Weights of a small mixture-of-experts language model, trained from scratch on English Wikipedia.
Size: width 192, 54.9M parameters.
Below are experts of layer 5 (counted from 0) of a mixture-of-experts language model. Rows are named router (the router's row for the expert), up (a neuron's input weights, with its number) and show model dimensions 0-191. Each number is 500 + 25 x the weight over its row's rms, rounded and kept within 0 to 999. Numbers have three digits each.
Before each expert's rows: a language model's description of what the expert responds to. This comes from a sample of Wikipedia text that the model never trained on.

# expert 21
What it handles: Opening parentheses after a name or description, often before birth years, dates, units or notes: (born 1965), (11.33 sq mi).
router:517497508487463503489479491521488487496518526465446512548496501467455486506489488489480517515509519459487513504524495496477467490528444544506495480492513518512496515489499506495553459542511469464469554488523512537515520509523509514500519529496483481515493520539567549475525521506516539530513486537487459500484507505522517497484474529514478520489521503471499479474556507467478491467543476543461528501481497466502456492504464554507513483534490470504537465518470522485530476533467477500503468531512486520462490442531516505499505534474498508486516464464505492453488524473472478497
up1:497470466469530516491467536469495492446498512538506528504505509478517534540517498547528506494493448524498520458511523508528472489542472522497508558503510526486506502473501527477510507488547505504514508569533518468490460502487519506484531471491482513501532526477494475451490520492505487489499498515546515466475490516472506464536500517442516527491483489494465500500507524450482482506492480528503492523479523525482511503516521468509456493497491488499492498513491495526437443530488516499478474508500526465490465514488481484475486489546508589483470508555530488458520488467480497516
up2:431537468496466530477480511471486481491500488481505527533496503498538535442518539488529470475481485468512512472518472530508497563520514475528451473433489520531489524509494531503485506491470494508495502486476498521520477495507531503534510476479505493506503484492514515517509498485485496505516503473461548478506499490471497503478529527516482514526476534480528529465530511552494461531520486498506511540535504471518576500490480468509545493511513538503538528507497541516456479498526511529522484496537487453473491480482479527443497503479479515457462543497520520494532521516506514517
up3:534533483472510499506498499480520533488512501533497490446533460504514527520493503527506517469485476526501482507452501513602504491495476501526522503489492521512464528538505510517492519496505488537497459494460528495494469542481504524496524471495505525478514484513509508477443507502496525512512486525493521507469519519485502519475516497484470488499503500487520491485491502502473493535532461458489464528508511628532496506457508477484487518507478489457500525527470516513500522484489508513506508520506462499489512595517540519525475503520513518477517475497515495463488499528493460530
up4:493534535545488479476540497555511525490501482473542492508491522515489424476529474518504494476481519507492444476503468473511479558453519530496474479531515481544491480483508544515485486512499479507492495530498433484530479519517469529527514520485500508547498542517479497496497534505478548503512508492573485480551496480511497515475459515508505471507534489479537435471515493493504493506515513517485466491492479504535515513467519503525526507517504513506477509500477494511460505494531495496520514509535465513473502574517498496525518509476497472518527515526464511513446516486531495478
up5:474503491511508505477491509521477520544496409487486470507473554484507489532520479513517477515481475495463518499538492494482466489461519493485460518546495489496523462525514485505558482500495500503486516478507489464522477496535515502498510445514526533481513513543478446533490510521483524536527481543504492533493503563479500503477501528505537488503499520532488491476525545502457507499509495508464513500470476502532484499503506471516432533522498480525513416489525476441504527537513476510530494452510527519509521477516516488480500532458505512482510523506495508516544506508511486529
up6:498509479467484500496439524508502500518465498490482425489499485474518520493503490512541504515564524545507475496468569502482482494526469520508506464507459478497504492513500508474508533510495486481513479524520514485511499490508451448515504526523503480510464515475494514496514487492467513515514464504486484487534546483522481552490485460484499510483512476499500522537504448534518496498505534495516448545491500490484506513517493487509414521461475530509534507530515480505511493527547476522500526485479542503462494532467527517471545511503492499549513502484536569516485483469480496523
up7:479498478523500484482469508493558510489430489524488479551512517520471482484514496493498515490526480539473436524513531541511533580465476481460484520545496542511519458504528504498529470501481516480507525462501481475497492495512524553518453470476481518516523505469499592557515489513508507497487545460525505564510492535478515513486485494511489508496479486493478514507483508504490499500467482506486475503503526469506470516490469500520494511512490505509483518461462499541511526489507480499509449512506516483522484451523480512469528510526493512515514473470525526494516503541500478496
up8:507511546486485507511526488505495467489488475501488501458467460466484526465510479507517479498482500493486504529513516524461522546534491491510478469515445535493493542485435519500526508509498490505489444493477446459519474505494492501495500522502524546505525505519461458492487482514491509528527523519522537498533518486489508514480540525490457480488505472489528485550515500509475473492507483478578483480456480513482465473497502505524523469517435514472495517501490491491487506476486457498446620460493499481510510498496517498526504474494479515507496489490460490514492485498512494518
up9:504507533509587531514544462486483466510504510506544533512484534569488540515544540468495519506475499493481497485472523528478502510478531523512436496467509513494498504506521496531500511536499480498511522515493457529508487512492497537472499459519509506440482510487503510482509484515495483487492501457505484462495476519450501503508541468460516496506471475503542455511488501455501498504488479503504485482460481496496520503493494532448413510500512503514516480442476548506494463493475505511519504465516464537498509461534500485493513497471526529484462500500498478463505495516526469508
up10:504531471465487506480496500486535487526516485505510505514501526502527456506484533497526479509486487495525490521498503510489506499516469466504519506514503464515484535530521542511523525506511496479484486493459513513507483517449478502504484492519518515520485502525514504441496508499501506487513491501495521499488481485413482582466471537464589506484516507489473514552457460514516483521473489521445522471414502482489468530513522524455500505534503508533484529492519540501535478543531494487486530474449497517501484548502521476504494477561488482496515492534510524495491492497507491489
up11:475505446500490492464498457500529531530532480464510515503488510465525440545474472462504489494510475495508481506529507531508493478466486512492495526503493408505492476503536536503483462502500452514548495484487515499535519459516487530494499458511503480505442505512494494559479497450514516529507459502511481479497510460458514521504515483547487478487542464483517472534505492496533533513515518529500476523483494465486511527481522509480449496518466481529489507498548509524502517504504489512497528463489499451467480482536488490536497496528529486500492532542466477517514504459472515477
up12:471499448477502546467535503452549507502527491526449492450506488510458526466517481478483476449480520524522493524472542502524530534492511487511504481534499518525477476510480492503485481524526468492536503474453530548493487482483504482494487460482528514469521556513506522485489507466456519555495515537484501483472513483485513497476483535499555534467484522473502512487453498459508465482557505493501512514491478503515491501497494480558507510502496485482477490497507504506516495499524511487536511434478506490472485504503517469494492550494477538500525521523517526501548566516523505506
up13:501508502483511450482524508524471532512503499487467486526472518495477448533498491495554444498530527474477537500496521502532469487500516515500525492505528492489506497478495501519532511478477481537498498489510491503496514513508485518469499529556511559510466515478463485512503502509519510523472502506558480474512516529539484520515527481493496479481440483506542450534511510455458489523525556478502507465528517469528530512525532510495429533527480476460507474499504507539467525485512514530508489523535486540483457488507488536491482506542491489479488489525449503485516461541522480545
up14:508490521524531509487531478486565501488519508497519471530474484491510520522504459511492504490448498544471491472459549456466475485527482499487468507520498521535528495465495497492462524487511475495484511499502493491533526424492481530531493503493490550538504516499534494507511503464493508514515491471507490507513476470482559513503482534473456524494469488502489527536498457495437510514475515502512495474501478537496491504495499544508522521510466532533473487515482480474412482495516465494512540464520497462493461461531490500465522542485495502499502558502450503500509495469494485488
up15:506500518510483521505497482567533474514497502474496512488498477456523467521451485517514506490533484488494468530502548520514527527458541522490512507490509504504502483477491494500493487509524477527501530553521442495496482516452491502483537508496494490465560475514507513501466522497475512476480530509506496502572505504527527511511480518477494493529492489489449506482494468519499464534542526467489434499531554498541590516521486496474520500480500516495449509486497503478498494526497489555501485485547490523485483569521514526483493485515470511497546523480471482481479507507488509488
up16:517505486496476463482546479478475447516523516500495446517490541489474463473473498485491497493510533528495510529494536486504535515525526485488505522490502512515505461426483503490491473525483526525480510504514499512523512490496470485482537509512495527507476533457513478538495466483532511518499494507499486515517503512465503619559498460513530503483489501514504406490516519535458508483454503535493519502522501466527525506506502467442444509539519497485516463482508526502475503530460485508513488499494497502497510489465489514518489499514518502501526519457486499515499478514526468499
up17:492528488504472535500509507499489533484497508459473527488487491534484550467541469513519470521504459515486442462472479576482555516470503507478505495463528554580483513500473572515500478491455509481474503477513495491543507527519466503515521524496565467490467488500529476522485491526500508507484448475522520460492554492511474498494495515514473480479485496493509491474471478512488479507516505499513513507481489491487492478494484473497498500469487509448533507465522529485449496498509502451465492510512505490505508498537534508515462493512515518469482502527504499547510538510495505540
up18:465494528448474544490523497465470450496526512482484469513516513502512518508518485477495500517480529489505490488516512478517508545518512507525521518528508480511504500520515460538498467487481511507528479517510491510554454499536499493490428512482445483513466499492493523486474519528482484491510541523439461480486516528485480480496552505504522502553511508472493510476523438484492509502518472461480460455456509534503579470502458507507554472506464505505530501492497478526499500505530494490514514494484520503456512476497535487493553498537484511498518508485521473500482451523471512539
up19:532478508460492498513483476506480509515536502520512470468503495471519503510480522568477503532518494511501485465476527477494500507481485486448512518484500486504549528477501486476528550483507494500489475501534473496491410506515519469495496500503531477453505466507476481512476535533470463515548526511525528446516530509485507493480464505515489438523527478483508483527477486509479480494516567446482512494516488515494517478519477475518506490463556517443500505513489478543539480469523535489472500504497484450503462503488485477497480480492521529480504534453516508517505491497458529529
up20:492488522513516492512464460521482503508481552484500505521477504484498518467477526485509477476552506465533491467521495480516534527521492522492481485495513505479499469488563496510516536567520522464491452498473501496512508464547506488478493535523463439473524507517518514499491501481494502490478525495509511506470513503487457516487484514514485530512514503496500460521513505500502490480481521496501485452496514475524497450483513485510460539539504477531469505505617496509437500443489461477500554494475469529478496517490480473496503479481497527464449502478499512522476496528480491515
up21:487511461502488520521491511492541479501474483553569492489504466486508530468507497511492448496485541517530485516494500475497483492484516471505507476481534461492538502490498469505519493554501477493448526484483501533475480518505520532499521447540497465501462509510542516491525515515509472481494468486458487495489554500502407509486502501467488480483468534501515538507484492468503519475500510483490421503484471503501508484514481522486500482507534514511531468474548526548486468497526469490496512498503530448504516472499466523497543534485539475536493509515511524503523504518473494453
up22:488549526454507507472528505461514531486477520514516459463553554535467530500486467466508533474519508499448524479502561517483487486484478497503492497501504529529464464481450533494513498484545468468493517504502492527499477505530519531456462500523459506480495494498501546512518450532497520502523533497446521467486518487472499463492518520504453491489521509522496521507505496496488480474502490499502531479520481562495498498497498526506501512514475485488561485463492485555442514491475488534465527519491488476465522495502504451489515530507505505527485505502534517466522531528457499517
up23:504503515481485501481503498508503513541500500489521534495427537462541525462451462478499500453498482517469490518546499475499481499498512496495517504508484514501460511425470511510510492529531488475503492500485510507504441536526523554533474463502507510530512500495507534524485514500528534539528549488468507519528535495490503519488494513501491523505461494475497482486521549520523498512463483518508480521473532428476454522477473443438506483502480508506498469493521524470531486522467491496479483544506478471455486467532500522512498521494542474497509507492517513500517525514492536456

# expert 36
What it handles: First capital letter or opening piece of a surname right after a given name, such as Greg B-iffle, Joe Sch-leimer, Alan Sep-inwall.
router:476545509515487525509510524564525484523500501481492522471506531463518474507461480480457510531473512502457504481507506538491509493466479511505504492488492495470490503485504523512497494527448508494545529503483502493520474457564493523501479524484474467500491508484514519534555508490513511442481524501483443502521472527532494478525535531513476488488525509494508441500518465505528528514507507556470554476487480497483500524476442499520542526492497465521488514516505530532476508509528469498525472541490478528516486469480488492516471467482552478467496495551484523465525468503480451508
up2:490515513490525437519391509472450453495499535566467506496503542493509494488491550470500525518510482495507515496471471503492499457489494500505452498498477527552468499477491500490523507521489469534460470475514505546522504462472492534514500508515505497545505502507495461506513479466494496504469526486559539477448536522498508494549481532498548498515489509501514497481481480504496523489498496442536477499491477509488493529512509498516465525522540505502478474491483523466490519473471528461490492500503541521490465517467532492459485496490502532495482533494493503461485509486486492516
up3:538508428517476506504490479514503508470522497538488526509511500484519464475512510451480444492519502512486453526491478499505482506488492487512522504476565469505496538486467479500524513530524514533550481482481517493519475550479511500513533537480521479484511514514484516455487496462508506518518489547478480497458479501486497470524484503507511451460533460473473501506487538529513495529500492518478561492514537512515509490475491490491542496519468534545517491485492480520516485514462508513460491497516526500534507446518547545528501461467495540497489498519468535463467508453456516521
up4:506465526487509542538446521526513560459551542490511512493510516494467524497531499517463483523521485500516503486541539535525459533475520561456513478497500501504496474520469482541518476488523540505504495518471521512532484479508504487489495491478474506510499501532492502508505449454537501477503496496478494488455456534535557495463494533498487520475485530510506492488476507496523486515485468453497508482512492471555495477486483464501459496475516510533515496499500512512498470462545510472499450500483520469443498489505519522543445503453475495504495479491519536487536462485492510514
up5:453491528516478479522495515501496498508461487497495484474516477453506493488536490530476589542501529466485533505481520523500481478517472495526468495483505507486479507473511516583500479524527490478513530477487511508495520486483530522525552490547507487482518467467503496468516538483522546549487512472526484510462543509486517492471578534510504518474484532460491527468451501469529551468503515489490503505512497506550477506486484496506525498495457515506477507510520480474488476529563526488500484509518458483489533514498506485492521509471510496480476528483458495499504525514533481528
up6:484527472508523486481475529515517502468513508513491510467503528525463507493570495536532511497513516477502510462497506487462523426498517477547469519525477536484538541461519512530511526525465477469484504514493530512532545500511479488501493497553497538537519533484475495525530452493520485545538491465494503500507477473511513509541470530506516501483561540490519480557499518488497517470507565487482452510480466537488507469505529487497487497467503479500488525481511513448488515500465516488474481476504538558521483471487497557516489491468485515498496490511520503496523487498514516498
up7:470493515478491513540512494483510520481485491530465497497452472491478464525470458517524478552481524460544507465455500490530495490521493498509497485486523542508484526451503499475477483516499521504499513433509500506464513510520519518447519528489523506481522503508533508504442520505511493486504519517503499488513502532522490531503574550515463573496469463529500529441495518467511470505459490476545482496526551491494495509508509543489524500486469524499471477484515507495498481544497454514510498483486507491474486490505487490526514464481443530531482500500486562492522506523497535475
up8:487526502524496462486460472503481490499502494495481495467456512535490498527509532493526496495498496500479491484505482524489470538496493527472472510536433500494452482516471484486549517505535524487476479468539528487477535470501496486512501506482490486468521496516488500446478492476485460496469512512461505478521502479462485518500502504528513462520501483468500551526508481498529503495443508495473484526522580499512518505492500510509460509509525472568465496462488501505474484459530485484462460478523549503507507566547516461503516524499490506513430537509466515495490464499525477472
up9:424476524504479478470556516520484485476489502516527504472485528510486528501479467502508477533502519513491437480479482511446524504474466471495445543494474479475555482486481484494492495526486530503475499485477472533493501501494474510528510518499507525471477511525509541514550480491456492489471532460493498444493529521485507542498478480508504490509530530475443504498496545527515480499504472499490519523505486469523552505465538480519487492534470492520501437460530464503477465482500518526524489473539505530501520501495520494499472487475516511465512486507493526462494499537520441514
up10:457495495497497483459484550524488471514474495500555487512520493489496516504536525530539564493522497507513499499487528539471469510492511474511468480514518492534532518460489496499498449510462537501547510517566484489490502502554509487517498496486502472485497508525545491518527534542485478558477540491507482497487522486507509547480484484509520525489500531479520510547487446495492496476533478560474492522480520564500483478502510521503515516488484496514526515486533524469506480457481510451510505544516513511472509458502496533487499464507496558480489465490495478494495539443518479490
up11:463484515533509490502512518507512561526495482506507472444485522492529490464503531543498529539472523526464482545489495507512475518436492472520538531511491532487492474494498502537498502515509506508507513471480496503530553490474521525520491466500514541481463513464482459419496525498454520486488523496492512481505445493488526502498499485527495495481510478493519510507488524522498485476554479505496498524498495497524500499460513529489527474433484503496472501503442478538459542446521538466559535512513502465522501496526508504471493537495467489487462497521489505521541491500481518515
up12:439486537525535508493512521515521500504511486537478488491494507477524501515531497490475489459469525512521524512474476484514514490508521499497485452490494488454485489522487503551475514534507491525508496532477475508438472471479462495535486482515502553496511523493530511473479474512507501474530514487532494471515499534536441531469484512490493530495486493526456521507464484509531534553466476498481496525504510479477560489506524536476533524529539476469501510495489448522517510473482507513484473489520471508508516482489579441488512509502462490521509463508522498499455564533490515519
up13:475515532459477494445470498519549505493495465533482514489480530519459504569519505494477488455515483509490512501496498514474545484496487469502523507503532483538522459493492491557434468489528473544520501570484535481542557477527470501496559472519507489500497518486486551518519523478533528514527521497502463508473510524538493501498510493515487479509532503503465518510500520500532504470511499477491499509515526543514506500493481499524522492510498488528483538500543573523483493495448468491497531520497536532468478457511523523482495512472518499511495511495520501494518497526541482484
up14:484507464481493457514530451521529483492516521491564500496493520448532538472488489507538519462502482517512478539501493485472506479490465496527544503527504501590507528525473456486501481511513540532510487523479503456527493526529496474532468498543493506481490482511493509502529479463466462496500474492522480492507486497484495585513476556481497508498559504508507486532493487500540500522499501521491473541496517471504531449470495484470505497459508532502508478513519499468526520485483507515502509489508503491515532491494501537524541476511537528501515479530484509519516467437529509531
up15:478536475474489482503466471549498462454490507517511491489495516504515490516504456504508490516494470507461521496502455535565532498472528500521491519463528579476491476490514510488498501503499513524520515465493551488459535531513489517472487529542505505472508498503496507447480513459504480491518513492491493488408517525526496517498512479491529504536447562508496514501511522461516453489468496493477483527565473515497521500502508461502528527514472492517516478482545524522509490476464464490502510517508472522500465511532481479458488497487491464517486497496503522545543496488509477483
up16:478502487515473450462494496500508480491541474533522512494510507491494521532506533525430520526431489529505497475513542493519508542474505539487549483538465533470470527480485487497503503475509487511482535520487469497549484467526508496519496536504500494503505501494492540477518479507477482501496523504489514508486532528488458511508482473503471513496506573463539487480483483539497503451508449508488542501478520494564494525514505506529522507532496500486510525475412499480445529496490523500479508487487516503479499542500449490530527467505497500492514505522469504528540490512492507549
up17:472538488488500462456500486511488482496488489519551495498522509533508509553491483514477543481509497435499523527502518551488514533502508490480501500512486476480496519508514504494482509542498519485515493520478452495528494460508518494502507497501550523548535523513479496539527523456537511497448440515486542489487498440513510461503528526533475496456468489505486523481500497522463482448538497518501491500540498526503528513484537552519494488485473501498468511480502475519487528511452437492498484507501518451531471468496458485494488476540528549484504519510546507525475505524486515473
up18:533517482517490492474489488501524526472499501521485510461519425503517496531519518470501549478523523549493494516452484520506516528465522496483487545522496493507485491475505523530480488521483497520485500549501538481481496555509499514482495496451500513512473499523509514455536458483519533499492493485479565488524542462533483521515526455499500537487492482478513499483529500526513525515518533479513521490490473530526466457468454523519482505550530504475508537515506490491514476503499486464476505490477481475482483517542495509489561477507479504489465466486544461462527511435473524467
up19:493506505519512494513494481501526543495472482512506504497520514529524521491522509489464502479490511457508516497554504465501540536521489494455556483505511505483472489467522512511476517467520542495530533500531525499490535520511504455543497478503511467522498501480422519479470574478518500499488499496473476483497496508467520496471514503482516448458494493493516536521451479510442478492507493510507482508498427479477531475501474516483528557472477453521465497516550508481471499531463522511458496499487479518464505528479496525496545511502486483452504528495482530531518509521504544514
up20:510539506485490536502445495451450481514507499502502483508480511485470495447483519470508518520476486546505504414426509497504500520495489500508520462488515476530469512489500482492470523505534493481509536519497466488515468506473468515477511534524514517518492475489490474503437505442470463525496481596509532533509515463521475517527488530508502496504472475478535481513456537487493505484466458488455549471502513506503501510549523519517496517469508505510511527486500508492538504503467545507499485486485506469487466503515498507546480507496497484508479508529493501480506547482520498513
up21:466521481495502514484498512553510530530460517492528479501525508470473456494499484479454524497494507525513507511471507464478488527422503485484509528519466494485493497502512541470511479495465546526538503489485445491517516485476489501509445475456454498553540511473478470460502488498503468490514500504517500486489508502527500485527528493484479529527501501562511502466507516509533516472492494534506489449523459503516519519516474517485504497500475471480495470535573500510497553474532509467513497538514544505480478482564521536494494523531491502493497507539469494469527504468487474534
up22:516487457521557528518449469490510505506474530481503504496473444502482456539467488443510512485504475505512476517515478537499497468510466476508517528504498519491472489496512513491495514470489514531488488504475486477521542463543481504475498427576494494481529492465485500477484552514529505524519539490450507502467527497483519508480492505499509507504479492510499506494527531463509517554471518492456527477489478481510457537530530524502471498501471443514490477490490524516516492491524507468506503497495556524521518517527551482479513509521506488457519484508488470555485514509496471554
up23:511522483485472508492522516510522456507462489479486489492465551479527522471520457480551506458522529483515529520531461473529474495442519489516496512462502509517493519502533494524479531492440534499509460528530499480448517478518509528534509508496508474438457470482482487532525493500505500484484516536511509486522542533460496547499518514500522495502526443528509480493523479477507503458479564500495489460485487503507515489470492482480469486513516489508469444471469471522477494493482490481535528502495516524494502514507499532462564502506545492524504485514458529488474493467471477485
up24:484529514483498493514524506492507511463495499493545470521464519466461471508502507505506497534529491474483506521490514525509535498456462495503500506503487492459519526497504480565457478535465527442494487483468458524537482526541489496495506530469513471478528441515504550502501545536517475497486494511515533511505509528495526492519527451510515533531554482478523470481485519515514523484508482495494505458511503513506474452514511473486507534465584482488519516499508514538469514525524500509500502487463464536528464477489457481498494519488507514517491430523505474517503520525520449498

# expert 16
What it handles: Surnames and name endings referring to people in running text, often before 's, such as Carter's, Anderson, Smith, Wolverine.
router:502563538505473522520478486454493482526501529484544517473497538515516495530484530477520492520473504532487494469476476504477514524519481508512502445471476456452492513507516489516469496506477471503515502503542495486525447438554520509495498498524495479522513506468524513489513489487472445473522523522527507531552458529488491490506515541498494505468485514450499488494475450507510493554481477510443526521501482501489482485449483482536485504483524528515463508497512496533495508515519476541515494523461498523500514539470493490526468503484531495495517531538543519493547456490523510542
up4:506501512514523521474513472486488470553472508500494507513477513545554547499460498497484482411495491511455453497503521530483504480507503478483481480492489529482498493489453448495527475494501466533462464481487478537498516478493506489501531458497466497532483500495542486506546485515496519515517472495510492490498515472480491536532474523478518548523476461499529498481483523458545489519472545524537514487486522467484510486528468488452509497484540479501481458467500473473494513516471522502461535502510483512484452472501503462502517473485512500484524493540493439508509521517493541545
up5:506387468519486534504493518525493492485532489493540451565501526458526498475482478525467488512489530499495513510488489507511535511504531500397476519502502502514500449487493492526506481523461494507510524488512517532490526502534510491467494491513538507515487495507515495518480477471512481499506544484488509463491503535481512481475460538465469480512551486537521510497506542476520513470547531531489516519518475499487509523498517483499514521514488485475531500536456501509498454484510553475531529483486496469480497493534468479511524502518480509461496517478533484484488480488504499452
up6:464496489499497480480480438473479533486496528493501487487520505490463495530496566472487448487519544512501520501482496489475468521523504516527452527502510451479491517490538512535489510487508470515490519529516458542549535481493519476471472527554484514532529531489496466513523525507474469478500523516502512510511504482481534528528524524493488483542509517501499482517539490556525504457458516485507532507517531508530508532470513496512487510457538520495513460497491497532508508526496551524483522485474520510473498509473495491438510487484473487503532458480471486528542503546467541542
up7:479482515513494466493494486496532469494541499481511518512489462445472474533548495505465497523466477480484490481477506524507489493467550472537457495521492448481480500475500460514522518461510515532514499502527506481493468511475500507497540507548476512497532516495476490519526491478466501501469525512505507503466540509513488506457500405489487482524497536570481514445541474486479518528474563548478521539538509483490457510471496476503490484494506477521524524501518549483531514509548505505456492489469481500488498508513514507540507487529470516483497525487472497508507535490478474497
up8:503506542537513560549519480516490499512524540561495513521505525480510502505498529519504502478474491532494501515436534506490467503496519487478503477529515577508508485488488450516498507518490501508492486490477487471483518504452511500554438473560491535478519522456485470519476463474480473490502526506493451510501532498561499515477495512494496535503490492492483474509496549501518475473485505476520461478533458479530505505525518491438505467500494521480477500469460525511518492507488553506477542486553511526509538509501512486494542495485484477532498461501514507488482509535509497487
up9:484485469533495515496550521505471438517514462515484514527452488535442493511447441529505501502479501512454509492519534487480503491492465475532495513485499497417491528459510491480536438491521503528496489496496528498481482512507504531532484542519490513497529485490526478529484491444529510507488521477486501514533523553487468522508501507501496497500446531483508476470515481509526497532493488466505516501448499521504473522532516525485479496492554512488470497473496503498483502516501485512522526523498476530479480490487447459497497437528498541474505516539490468508482515496523543529
up10:433486503528511506491507494449562538486464519489496495516463492463490496539470482506495470500543543509495502485520493546489490498476495493512509512525520509498531474515490511464507487489515465508532470483447476460492540489486463487474490498494485456457525492500510515474513466499525501478518482471489472499495577534501468491501520475509486500463512509519501498511496494500427520496482509521491470539475495522572502479508513519497521520497525491517499513496534525484516472498483516503463520483502509551505466481500509519499574517482496513458510417500491498444493543498496484493
up11:506517505493530519474473492505585479541471516517481461443483463445498544528505515512517498480521475466544438514480547477477475504522495491479507491527507487495482523513489501500463490490521497515490488497491527531455505505503542498512500493470482521561514480476489532509477512509496498495496481528516509512465443472459468476480495486476537468516488490473481513510518499488532516519467459480516481484506478508487515527532464534489481527484515514532479520507510470462506515477532494472546487456480499511453483484510537465440508515529444530485501538515525492530506482534499515503
up12:497476498490538494528539501503535559520515501469514522506500493517441541515461518465494460496573503514485527502497495491501485476485456454470443507527500521482519514533492504482557550498491495548518485509509456523557504506467496482491462505498480509486519543454538500492506471515525478496513499485497506489437492512490521491519488482508508508491446503490429538564520541506526488524532510471536515487495519488490488500520508502516478469531493481509530489508482482539465489477495476494450510484510480517446495491506516535523479537498498486494527507485477495497512487485506546493
up13:536513494477464510494498519490494539530473496497455480478505537521516530501539512470497495520519479469496543531544510484489505502508511530485492494474469484481528517525521458502519559506509474528534473483523547465487525469501505508522491515550514489467499493517505502513488551500487510505465500499453522494492526475468494507542520472502499509496467509464473540489454534486459442523480449455529539480499511494483472511524560530462487467517539527476529464456520495489529542502487504495488504530530461488535504527496494527529469506455524507492512498484483494509472474504507552529
up14:501507528518519500480526478500482480490507513502489495500511500526482526502508499501477533519488538516502541555513481480461517514500487482462510473511484473426493499493445470537478463490564525496509456501491519480479484505504490505534526538477493501474500476493482485439520479479494518487488545490508477511508495507472500467461508523504504499475515519475528503515551476461464514524550489470493471510472502536462460532441539522512488495419502520461504501485487526515518523494551468505502488502511460516482484512501492515518488475534474548508543508465491518479472556502482528459
up15:457501511471543505503495530531485506523546484515508523457520446550515526489530511503469553483479487494511461488472535456504503497492559511467509499529464494469488478492521544476483495545497501545480496480464540525530522505497489493546515485539473517512503490474521513520478530463498470483485446482504542461482472506468522506519495482524456521536525509514557569509490512516490517485498528490478484477527457494502495547525481499536499546486503493521507496510494521527511502481492533490497513484519528500484485498506482502497534457479491508497505468498546542490504508509503431469
up16:511519406522502491513518500530518520506543521486534530488462510518458500451480510524477487495490494501509508464493535498476477482524478499505491533500492498506501516478530495525516470504493531479536504555520470496522496530503503494498478481538485523525477519477458525516506514475451518471479484499495495463455512531504453486456541526478487494513539503486509517474517435479511477479506507459500488481535497510464485519504464483502515446504493508519527508456464508508476461500550515524508511497484520520482547494506532495533509513495419551473488520472512467487502498507462510450
up17:418486493525527514503471501497506502437476449523517512504557517459483511510472492507525501495560507516513491489490529544507454537497533519484446515514483490525522498509512515456511498485516488458503491506523522481468495484471494502495537482466496530532500453479482511480539483500491488516507530495489539502429526516517408525474516502469509499488502497490518513499510490489469495515490475480516493513498512497505488520529506491529502500491519486523506498509484485524493411493508550449453501483509516506506516516511455468515549518489476497504526474520497537521456497510493489528
up18:492546465491495445496483530508503548500546449492510534509483519483454512484568512484486551459535523542489493493482488526494500520502481495531545498499492487492456517513502494501505491486516534483470478494451497525519528569508494514480551511511522462492504493522493541511503509523537501517483443473470520517464451494489531523507506488544565510457521550493486539496533507485528504521536537480513494499506455495477515494507479499509482501494498515487492527511462487527503494465490448529479522552516473478520497504511448495493483481520476478505485490532512511486517515503515528492
up19:474495485506475493476556510499527472528482477517482461526527517540500502568474490526480473501491482520510514466507508486480490483531471472508484463485486487485549498490532485503485522535451489487509486504508520513496472465474482501493434511514515515509466510497479509471513488481504495481515478474526501482512488529498476468503478544505510525453484507497563492533492490497524446483468462492494462511432515458529477510518480489504497484481485506506473472464570499488494545500492492501496459448487468494487527486502502517515498470485556514553521521491488519488562451475502547495
up20:493438506533490506501533531497476505457543480468513471486474496468506553478472478496523454535518525488521504517474487462474510476472547517457467480495509519498472486467515519538466493481499497480530483549508511504486493501492530527537526487532516476520544466493502502519495505472518492511505472492488494524531485517486452483501483513445494522477511480524572500437486503512511559467496545493534526508498526507486458525531537513486508476503516495503516517485507517516489422529477484476457469515503496491530523489551490540511495504488483452471515482478486481512477498481496502483
up21:503499505529443520509506537531507518490524469493505512516528520438467502517514518552553453521535533518489510506528513514468507508471537505463493490499502491503484508487505570497474510497528479487499550529512489517501522495508514496497508521540506489458483516553495485465498488522521503524519558528494521496547507493467467480500529463473494458486555493478539506516481482482510555463506516478492510504500557459491502555479514484496520513521511485498480504485507480510496502487449523458525557472537488508489517470521505489459517544495521505496483482510453513496484484458489533464
up22:548413477466493502515516503522502471466516531502495482536505515538541524457491526463503515508522498523498527495526520486479498481503567520499495509519496504547509473552492467519505513500514508527505525523512504501522489499524516468508512477518547488475494468521479478518452509504511461547508529493483528506458543531539508501511490517497550537503505480489503511527501554469493476526510530496489494515529527486457504472514511545466516471513499488482531450496459508489496426500491481475498507529509494511480527513495490478513501510431524521477527506492497525537470509531550528492
up23:485471521468544487516434515502485488491525449492482489500500452520501440508509478500466529505526486512455507514457511434532514516511478505504492503494473501505496495513471486518526538497545509493520483476542513505512512515507470510500478486490474499517502500503496465493499527490523566492487531471473513434523492516480509490530522530484509513526452501542488518484491531523506444541540530485469463474483473494533535504518471497503489509511486556492480457543467550470531482474502489471487485514513513520517479534521496504505544483494499507473498496487450480489459490538539536491
up24:469516486471531516544549467487471499502493501595472496522511508534505477490488497511494507439484466464532514530495503482517478485465502497504541496465475518478518545515471501507533514489531481498493515479525522478518472503497512451503514488469488496484462504529536498519463476494474510484497475464525475489495491473500488507512501498541498519493451480539554497537479504458473504504469497455503470473555505524511458468502501523469474522492521500522505479526493470487470546508543499491486526506538473516486520441513484546527541461500496501543503480476486475513506500515528542493
up25:502503511473541480498482512508523530422536503486484509473495497507448470537537495489496537530488540444472447494483538493501462486497515485496526498470465470517507494483482523475502484490479479464480493530530491449503506524517447486486505474497473503563497475520531514518503504544488539486559491488527494507527523514505476522479519473466503492542549501539515496486502452516526486525518503536545490458498536542549493527471471500508478500500524510514493511466521492495463500511511504514490453439505554490525513519512480494482508480499519483485481527544481518517497498513528504510
up26:480478498450510499475491461505527510495520488496482443492494513462477537494485531461538494543517479459529514489516498475500555490495514472528470512497511512475519456428494504551537486525534540512483466532474504495477515462549487512534453496497501494466485488501488487511496527487536457511493495466505436529504488510536489468509511441511536487499523492498544498493495490467505499509496464542550504498513507502507525533520483514494535467507504461531512484478466460484498476514503498539467510496516458484477491535495475482534444485495544498516536494476512477518501490470495525510